From a checkpoint of a small mixture-of-experts model trained on Wikipedia.
Size: width 192, vocabulary 8192, 44.5M parameters.
Experts: 4 picks a token, a softmax router.
Training: a variant of Adam for the experts, 598M tokens, 4560 steps.
Below are experts of layer 7 (counted from 0) of a mixture-of-experts language model. Rows are named router (the router's row for the expert), up (a neuron's input weights, with its number) and show model dimensions 0-95. Each number is 200 + 40 x the weight over its row's rms, rounded and kept within 0 to 999.
After each expert's rows: a language model's description of what the expert responds to; "mostly gets" lists some tokens that are sent to it at least half of the time. This comes from a sample of Wikipedia text that the model never trained on.

# expert 10
router,198,147,169,181,200,205,218,148,195,240,250,205,205,236,206,227,239,284,152,274,279,224,129,129,188,222,160,199,195,198,251,145,181,216,148,245,245,99,227,239,172,181,202,196,175,187,211,125,187,160,241,108,203,174,184,195,187,210,158,132,219,125,234,211,259,190,227,271,204,217,195,188,161,269,229,302,163,173,178,223,161,205,177,203,193,181,241,210,222,174,205,131,221,175,208,207
up0,197,238,253,236,243,166,223,210,244,121,235,174,144,156,255,136,223,159,315,210,231,243,176,168,222,302,136,189,163,194,208,155,192,201,92,79,196,188,193,227,152,186,217,230,180,187,220,257,239,181,224,185,227,221,176,151,238,207,233,195,241,161,248,164,212,157,191,208,243,235,178,204,194,192,218,129,165,170,185,217,207,202,131,133,212,169,181,248,256,189,220,161,207,189,207,238
It responds to: Final nouns of institution and event names, such as University, College, League, Award, Cup, Society, and years in Born or Died lines.
mostly gets: " University", " College", " Center", " Cup", " Championships", " Championship"

# expert 42
router,223,175,167,170,265,236,208,165,130,185,155,172,210,244,220,202,136,267,132,227,246,215,136,195,232,213,208,259,321,273,244,227,157,185,99,147,185,126,273,209,189,239,249,175,216,185,253,118,198,240,280,183,263,228,201,237,166,203,154,219,191,171,256,130,142,254,167,223,215,169,195,174,144,235,229,273,213,234,240,223,169,153,213,163,152,200,285,210,214,181,214,209,235,174,195,228
up0,150,235,181,165,204,175,286,201,262,243,233,170,209,221,119,173,150,228,194,195,184,256,235,184,181,162,186,302,239,163,159,297,191,114,197,198,149,171,212,274,189,188,257,160,189,255,196,144,221,217,143,216,257,190,185,121,173,247,224,261,171,198,207,233,171,125,187,157,182,193,191,146,168,155,298,164,183,158,213,186,241,270,233,181,224,239,192,183,153,230,148,220,240,171,181,187
It responds to: Final nouns of named institutions and places, such as School, Museum, station, Church, Bridge, and website domain endings like .org.
mostly gets: " Museum", " School", " Award", " Racing", " Company", " Brigade"

# expert 7
router,206,224,247,232,248,242,181,210,269,182,174,178,237,247,259,219,156,147,217,261,195,177,122,194,162,219,254,131,220,286,233,174,265,197,230,182,147,285,190,188,231,167,251,146,134,147,211,218,166,242,180,163,225,262,192,233,226,213,226,233,210,173,174,228,194,141,141,298,159,190,169,125,207,253,229,136,153,213,227,172,171,252,233,209,193,249,259,181,266,157,196,202,163,161,228,152
up0,231,287,176,184,177,244,194,280,190,241,208,219,158,249,172,196,218,174,225,193,235,225,191,233,279,233,138,269,173,247,143,208,240,143,154,206,173,136,181,102,272,249,265,223,205,204,176,156,249,221,205,215,173,170,253,188,243,264,187,219,190,208,250,209,230,223,176,226,237,229,221,128,221,203,158,144,182,185,179,226,230,237,178,179,239,181,193,139,245,228,246,196,247,150,130,176
It responds to: The preposition in, plus during, through, within, throughout, often starting a sentence or date phrase; also blank table cells.
mostly gets: " In", "In", " during", " in", " During", " through"

# expert 54
router,194,176,249,208,217,186,219,182,210,166,175,204,130,227,224,233,230,164,165,168,208,231,131,193,285,191,169,198,203,157,189,278,188,192,167,168,225,172,240,130,235,277,222,264,181,160,167,139,229,253,172,211,200,179,187,185,186,230,215,153,194,179,246,115,184,202,118,230,185,207,229,128,325,168,193,172,244,246,198,194,250,244,164,231,212,220,251,146,181,233,171,274,210,197,192,158
up0,243,148,185,95,211,233,187,190,210,210,246,152,168,279,228,219,206,175,212,197,214,173,191,165,144,223,168,201,210,186,229,219,244,193,168,174,194,246,245,200,138,155,240,225,169,180,253,205,239,118,285,221,127,245,155,82,220,215,248,179,210,280,255,180,232,149,195,147,161,157,180,131,184,159,199,175,219,183,173,204,210,320,333,226,170,182,253,180,225,185,129,170,188,198,252,193
It responds to: Pieces early in longer Latinate words, especially prefixes and stems such as inter, rel, acc, restrictions, established, submitting.
mostly gets: " inter", " res", " rel", " comp", " app", " acc"

# expert 55
router,194,131,201,166,204,255,216,168,222,155,219,186,174,179,247,227,213,153,218,167,259,193,186,222,292,165,137,213,202,271,173,219,181,221,161,178,194,123,261,199,219,239,169,240,279,227,197,146,149,191,169,171,221,264,289,200,213,206,145,146,214,183,218,106,199,167,166,167,210,244,230,146,318,235,181,182,253,246,192,248,195,241,176,218,113,194,262,186,217,196,219,238,202,143,179,185
up0,229,218,180,256,214,277,197,245,196,146,131,156,190,129,224,221,167,156,131,195,250,215,191,213,184,231,169,224,166,181,138,187,198,277,188,129,189,172,161,205,229,164,159,190,180,214,223,218,196,239,126,262,209,195,275,183,190,232,178,213,197,284,180,168,186,196,232,227,221,199,211,221,167,174,291,150,160,192,205,213,188,187,252,197,243,168,202,233,195,281,265,201,232,233,254,177
It responds to: Nouns and noun suffixes like -ation, -ment, -ity, -ance, often before plural s or of: movements, association, construction, development.
mostly gets: " development", " character", " fire", " services", " power", " interest"

# expert 3
router,195,181,198,217,197,144,268,222,214,93,188,142,195,185,243,166,240,162,309,181,225,142,305,232,158,211,196,293,154,235,171,174,211,217,199,209,195,231,134,192,172,244,226,131,217,179,161,208,113,176,162,239,183,251,235,179,155,219,140,216,127,105,266,135,140,148,214,121,200,252,282,223,272,181,214,149,214,258,208,163,156,187,231,169,248,231,182,197,273,205,227,204,205,174,160,260
up0,246,237,125,202,251,189,192,241,188,156,186,150,175,301,220,156,248,191,215,129,297,257,187,220,179,217,140,179,257,233,251,195,197,207,193,217,165,179,205,159,213,135,176,203,198,201,234,175,212,218,228,187,193,178,205,142,150,231,152,200,201,156,264,216,118,221,154,225,195,191,269,208,235,202,297,209,141,224,231,180,186,180,193,242,216,202,221,163,240,222,210,191,121,118,168,148
It responds to: Subordinating and comparative connectives that open a clause, often after a comma, such as as well as, when, where, including, although.
mostly gets: " when", " where", " including", " while", " include", " because"